Weights of a small mixture-of-experts language model, trained from scratch on English Wikipedia.
Size: 8 layers, width 224, vocabulary 32000, 55.9M parameters.
Experts: 64 experts in each of 6 layers, 224 GELU neurons an expert, 2 picks a token, a softmax router.
Training: 437M tokens, 6664 steps.
Below are experts of layer 3 (counted from 0) of a mixture-of-experts language model. Rows are named router (the router's row for the expert), down (a neuron's output weights, with its number) and show model dimensions 168-223. Each number is 128 + 32 x the weight over its row's rms, rounded and kept within 0 to 255. Numbers have three digits each.
Before each expert's rows: "comes before" lists some tokens at least twice as common just after its tokens as in all text; "raises" lists some tokens whose logits its average output raises strongly, later layers aside. This comes from a sample of Wikipedia text that the model never trained on. Tokens count by the router's weight.

# expert 25
comes before: " ", " \"", " 1", " —", " 2", " 4"
raises: " Majority", "att", " beginning", ")\"", "bert"
router:170110131126127157120117049130129128095124068150143116092050175128122157153092162105105143156143166163104161134155148103150124143150140140105128069092120149132147085120
down0:094047098164161125160128135199146115158128143179148124153180154075116111119152122104149102111181129112111161129100146110150146122137126126080108124134150141116137137085
down1:152160104136093121103134143125101118104135114064135147115148184161099168101108127132098128138127124037134153183107145106130165137127141130126127140156118051130111139162
down2:129131141130089114168125133096106075079068113145163135117127149110082145133165123071135108084135150115181131156118122124077152153199128111140133114103159129248061110099
down3:096112124122126126136124126173126134120121089130174121144171120109175116137125157084135181142174116175049126146156213132129122134099104128107129116067144125208132100145
down4:075126151136099097137130120113127123119128113162145162152104072119124134124100099143217085098109000103164125120123131187082080067086121142132127130154159154104108146127
down5:077113124123159186096133091131090123114121141130104121114124108157110126147117176114205126172190141161108120151129131062255109124128139177133056158122147123146149124089
down6:114121142095068125135140126125110174139121099115112232136127128128149150129149177134107130122022128094153151109123122085145090151176090146194191126123120141124124161114
down7:071124167114128113099125187205144132132146190141114141126153101124086093065184127139206153119163078112127082124115106140125117170199128039123133122130139089163080069091
down8:175091130168071157118096101090123154144163149127216142145123123149097136131152128175129163111144102118146119125132122169144157176080108163128078164122129132128129125184
down9:134111124120120094122190118111124091138084121128097142149131115139123186141132093110150123160147109138137075138127151186142135140123133083138120115130176126126103095131
down10:142214090036155123106126106029125163163118126093126080178098170083127133127128130117129151142124137149131146130208113073129162194101167146143113133145134160155189179146
down11:127160124087135139128124147129147124144159127092136128154208137129080138129148112197136158055095141132114142073134110114130128110121139153128132121125120080159137118157
down12:115105137093186110162129128193151179204187116116135201046068106165145170128175123165024122133076128140114129072140129076115121157122113149151130073088140126103132141094
down13:123120130179085176147194128147099131073176144095077103143093135148132153213211127059086123130110149120162102129200099159189050123088147139126116122129096135095140129116
down14:134098140130128144097141104116117110108109124132096129122176138163071151095135123138126119137124139139162065156127099193126133130141155113121154136132125166110099130138
down15:140143086127112129136130127126164118142160119133139000204163134103116133173157135168171135127209127192102166134165067059071116151141130123138096144131128079210150103095
down16:143128121129153094150159130097138119078087177141124093049138153126126129098125104220133168146128104171166081133162189116166135153127120125141162096132141131112181146219
down17:127160112128119020140124127145139122139114131127078127147147091139128140089103118119091153149194181150072163202193119166151118136103100148067115138118102137163150067126
down18:133154145111158132141140131156071101134172128128132146118119228126062163133129143120108173211123116131115091087141017202215160108125087141122078141157132133130145129152
down19:007099145083081180126165059031096105142228093128130132171144087143139133048160129127140117147154153103119124182163214199192156147132110127102157195166150129127042146112
down20:130178123114088125125191124131151104169089134150117134142090080099147133126106125157170076065161160114153152143126136187145131151132123153145127140133125100116133146118
down21:105122136142131130148124125140128161138123114104122138120131133103134073128123106132132117118127041061118129051122215139069134126102122121157204128077129140121106121123
down22:086086095191213213120124129117163141128239191163115143096124148142162149116089108120121129138124083102186199125113162112201092124191142137147108089096108127088115150179
down23:125136094122126103147086107075084117186121094150154190128162105127111130173129160131102125157119166131044157111126099157193032127126123105209136120236163136148188105050
down24:148105069098154125115102146135111108148127085158106174173136134124124117108103173108120121103140080111107161118108131141092136144135123123134155155177204145156123204132
down25:192158136144186092183090151130121119153138083139143136199139117129128123030095109164173160119099131126129163134119130085191147109084109143126137112116120080128186172125
down26:202127160125117154125173115139130155082160152052141124130164085119159218127115110069099145112111122144166055128118114192129104143215159102130121045090134162089137137124
down27:123127187128139103146143202120097101092127140126158091146136171122096133117138099073110197114119147149087128127128120074126129127153169168104129212126097084116167123129
down28:124115146184101120142179123149061134054134208207107132173116135079124127137154156149118141106147130117121126107125161162129110127145152108144139126123120128040160128100
down29:127134132095124128094088123133147120124099143133135118100140110105121193078129123113096113116137156126115140130081108131161114089124123119153193091131134184124114126142
down30:128145130118079076128155121035139129088101135106076154099098126128104163159153141118122130189151115184128119163103130136142191064111136142133136102133094135088177128113
down31:103129107086115162115132110242110130072101118128165161130120152110133120126125120145136130152143152139120157161107093151115129103081126124121071119128084176175157128127
down32:185147135103124137142156131066127128137030125163138141128091141103074117128161126125127127129130143127146175127098215127098135157060174129080121110026112128125123082108
down33:130140161207182191142097108116127123081127104114124124119127126112153136067132114175106128126070135123141121115136135106137136133100138093158178133041103136087168137099

# expert 20
comes before: "s", " ", "t", " –", " x", "Take"
raises: "s", "nic", "mas", "yard"
router:191110169091179174135143125109145141060104057099215168143082171094075135156128120111133105126134143125131092143118145084132156188136125162127117151112123157160131101135
down0:137130108139172112131149080134184151097129147107137126151099164153203101122071092133127079131121148137147146107128139109139101186122126119119134138135067109170073089145
down1:102141110110133113126137106127182117121092117085236145156118124142123088138111112166164130100126146132146132127107128102169185130103135010104179157094168145130119176137
down2:145113056040116134131129129114129129137127136137176160108140111153104132097082124121112189131179157151154151154137192120188127126192145098114173060121158128065071147139
down3:150140051161115121186136131198130128127085122171133168090125128105183113107147170127074096154151132165130158138134107135106143116117148125136165138109103085058064129119
down4:108139058132128144101166129158126168129123134148120200070138128129122123149146128121115102120078137083105173139155203157151155132153114131094125106124091108149126125126
down5:137061099096130128130117134090129119117131170098121179125050099166120129109127129162096136122147110108193161059134172121129074126138144129082113124128141113091106143166
down6:117144137145129082175067122101135112138089153117098138198118113127137183126133121125061169149134133162107197123029121135156108133101106131178141124126088218128138063108
down7:165154137087121104070142128148141144125126116130156152140106075096147094090131027106105164144042197131124113134129047067108195154220094067160129111097064111159136129158
down8:132120159129116113133119131075128164184122110125137134150120142112101126121151103125189101136133112085126106134124234128070132109144128140153109082134147129146119126143
down9:132129072066122131129094135135116157094078133113122042125135129180098142145152232182158129144122151154132181180171091105140175130134116126148106121104117128123077132193
down10:070195113101083138056114081134127155200144140155181142128094108106108062148130061138150129135127074128110100150098132124108149146120149116128123137164197119131124097135
down11:145142155149094126101124131130127127144138128077104116128134123203084128129111121121122115134120120141121102121142079154097037081148130161106121136204162152078132126182
down12:079129099161136129147041130172093070149180136121100186147160159124128130087139109146102111058129107129135148116127136134090103130110131081119058130148091083162130119100
down13:117120105116131136078128139120078144105119127150131117125126255176148096159110115157094124130085150138125153103101126193082130092130218184148129131074119124104120133166
down14:129199079120137197111155075155126128111169044136111127120141168101132140137124201175125137133206128145139104061107164130132119125114135169202120138075141133109156129140
down15:129087115121160137103081164132117095134124180159065168137130091119083144156173125097134128113127100081134167136149091127087133211072124174255152155118109120080194176129
down16:061139129140103191111120115151093126167130126128155120128135075140153123083127019126084128125128130120138150172140025142130144121075050143109139154107123136134122086093
down17:166140127130094072128127152130123086165144138116129172129110160094160131097115140146126136139151125156085219085128094255140074136124123124151190170157122135140128126124
down18:121136165126117065162115128112124126091138089111142134141198123129139134140126116137130155115149119127224185176060140125199136117105136119137106076114117137094103139142
down19:041145090135205104037128130140132156198176135116115129082163089109137120100147132123104110127139114145135200129134077186127143142149127147145158114055143255103092136117
down20:129098117126087129094114136127115128128133094186134113068137137167131127119150129104137156177079123121130096166111124137114158114146150154115053128135127130170114124140
down21:158165145159130134108132125127147065058061156102141128169057118140076132150156202125178101076163121123131059106117159105103104165109088133115164171166133143159134086090
down22:121130130135180122104109127133126142174191094133149091154122134214132170135091095127122182110107130167112129169128026122108123178150071069127122120136130103156032134131
down23:060113122111211126132136127119048129078123030104116131168145118136176139126121131045141136148147123090127120096122212105121177129149129133088122144165117108139148128169
down24:110113116129079018112125128031136119162139129112180101129108186156119105085099096163129104097162128121163117128189174143158102149180126136118167115128138181132145145082
down25:155126115183160121128091093124121159133093045109133138121112080156105091092134122129188129159126193136121193132124078149124124091066147088086126079146147131131136070138
down26:126139169103180139134106145137125097070128137221121138122133124136161112123094055147143145118129177130109138168074136098231141159113136149158151115123167022141149090135
down27:129010101130116091042171064115142178131146142134130097135121038151124126114107142134126144122071120131181125097111174160132128095110158085125197203138130143094097116140
down28:125139116146161122129172129121129128107140053125128163129139096125141128125065187094127163152138118095135000145202040119142168148105128122122156153092181130122064129168
down29:093145128124142126184065120077121123127102122054062107123129173091138108084157050131137111127229180048127125072161121065163132123093131059153070179156074084120133134189
down30:116142126116155065126140121215188117128128059125109193210096177097128099115128143111164108101073120140105121123115153089181125091134145119074102091129163135248105123079
down31:131132159189114189132097102193111131150117144118130099170109106091140134101116172094164047096124126143109119121127126140121133074104128085128129127142116111140167141106
down32:119104090108136183133122131112107111151158141140123089089130129127124160153091138142105129120133160120065081121132133127055120108145107138111134116082138089171164125131
down33:125137141082158116159107118115131095179132150166121148127236144151126126124200133128140084202127128095124130124102114135099114095146162154168149082130140133118128123203

# expert 24
comes before: "\n", " |", " ", " is", " –", " 1"
raises: " saw", " ====", " into"
router:170108164077134161138094113107132089061075090114188175143080135105129136136176161121103105144128174131147132154150142071161121208113119134080158135098124185150109097099
down0:106145154121071150193087128143135076175130173136061124107151112089138171186115128130140108102127135159040048137118125199096125113096039129094133182153185125156132129121
down1:187122110129142106116127152122181158110164115163127097130120133112136116126126141099134094065169129072129131118104154116163156167143128103132106122174130152066082160121
down2:158153122167135141177080102123116133054130178140118085151208125125076116133134131145127100144118114135123107123102117123127123155097088115148042131159167087140118129198
down3:148131154109056149128172123255100138165146079133152192118115096150142142127124139128113100134162118127164106105137106058108117122141087125131127140141137110125148124123
down4:125137135138113127127157103121087129143119070135164202113123129126189184121132169140145182134122045053089103133104144107139130137133133076146138187131162168118117117146
down5:146124000090094125154136129105109159144131152126107125142144047118108125135087126129128116133127105115126134122146115096064132140154127127151133111122131147127117124129
down6:129132129135059124084129130137130077146124061131035109105125143121155126113135190128137135060076143082156110132144123107148079174100172116118117134127115154145198159140
down7:180095131135110052159176127161211136122137113112080134048077153131126165154133149154092126135176129136174172111063131149085132126015146152037081128120077127142167083110
down8:152133144155126135102149090156127108116150134150119095084099127104120122066131129127134147120133138087144142115098131173195094124071106180052185096101086063073119181127
down9:129143096160156128180153108131115140162106146191119155126136173066092122159141120124149147180119125122157114221157158115212180117212117126135122100123000122114120053136
down10:124129131143122032125113097119127088134094123127149131122055171132115129115147106118103169134133127073121136136138111155113132119129123139124128192099177146172232146185
down11:142115122096129096193126112128107192194123080138145115144121118100120121129132143133132153131137094147146108201145186129128153128134148129140168145134098121133122128133
down12:188216133187194144111133133139131181161114164124123121143129138109142090096116148135134198137124154137138110127103127142123156116200103140128110129135164093128184147092
down13:128121235130161132118117074161172123027213117167182130112077109132143132111094126140117130129128067144129101242131119137112114124095120212099142109148129130139086129115
down14:127167108180144191126124109103109152132069128136209117065114033135130117142118148154040150161096116152113132152048232147136129138127124108151123107115149091052131170131
down15:181115146177122114208122091133129117125138139128128134106063148249192127119116144120200147110130131094086128085082082080138123053139226094129144126125185149123091132119
down16:125115158103112123155082143142159116138120137086137127089141043137114140129126132126132132171135139000123186136103138126136143127058144139148127136063122088088103167148
down17:052128103086188125067134120098157121125126136118129150143096105102079129116189070093133181107103107128161126142130193100162128166075097137073125023118110066137100171113
down18:116117102190137129066110188176126099144116147128107043122103209128121116129134077214121161073149147085126150129117102160133133131142135126125109137197118152137065051163
down19:129098123149192092232162108137118170150099077075137112166122178131128127204100137183213126111124134124106141176139118115124134129176134078115172142162126147118128128176
down20:127145156150129098121101122146092166129139122142159165123143127141118161130132172098127094099141114060128143072103122136116091131077130126128108126080120128151113169131
down21:101160133132122131134187128096140134137139125124123170153054131132071135121132091105163204188110129135161125135141122159088111118111119179131115149129131167129151073131
down22:107158134125125146131112131147129150139133129041139151073130108139082130069140075148123142057124122137114217123161134124147084131055090148129090119128097108140062117120
down23:094141062180127177075128130150168106137159166128112150080117121152163141148095082100124131127121118129086129062129057110091154118128054158104159091118116120115065146182
down24:144160137164124108128238116127085135137133140160141128121125166118130144123125123137117119097141049122148075112150071129153152113136128074116133146210142132103177137087
down25:123144068065099070127185128105148109126130131127138131151178131122135114172129137217095137100144155120082086103150111145124149112094131073110101127119130125129098127126
down26:160121156128180109116118120087130163059187211137116047177137193069120103113099159126138135095137133149160128211153138128201150107129131149040185115103129127099115120156
down27:120132169094128139169157129050129143149196070139032134121185132139144124055130129113130138129136094145101131105138095177124085120086130127120128142144047155167117074147
down28:099141191100209153132125110093140125154133123126129134125120117135118120141197151152070149122125124141131127101128113125154071141127131149192135056116105085162117141152
down29:147112126139129088084116108120147138108168131127204128114109106112182108064135097155100037139015126120144101091143126132130112128095177130124157132057101133126153101145
down30:128103133109098131132163098115141129073189111137116123073122140138082080106166130159144116156134195187097075137116123157144135123164115088121162131132145122183098176133
down31:088129135065142148119128134152123091095213137161121163131143133185125128123130093153144122127092119146072123092124130135127173181159104126111133107110102090206059085228
down32:109092147159140135146127087118129128063107110089170055072122122131138127128147126142120091130126129116133079130109125038111123218140113119122030119128065128137132107190
down33:183126095090100130182134152196145124151127119061083119119092111131120119129133147116085133121116121098140140161156139106113117141179053096030195130189105153164134094219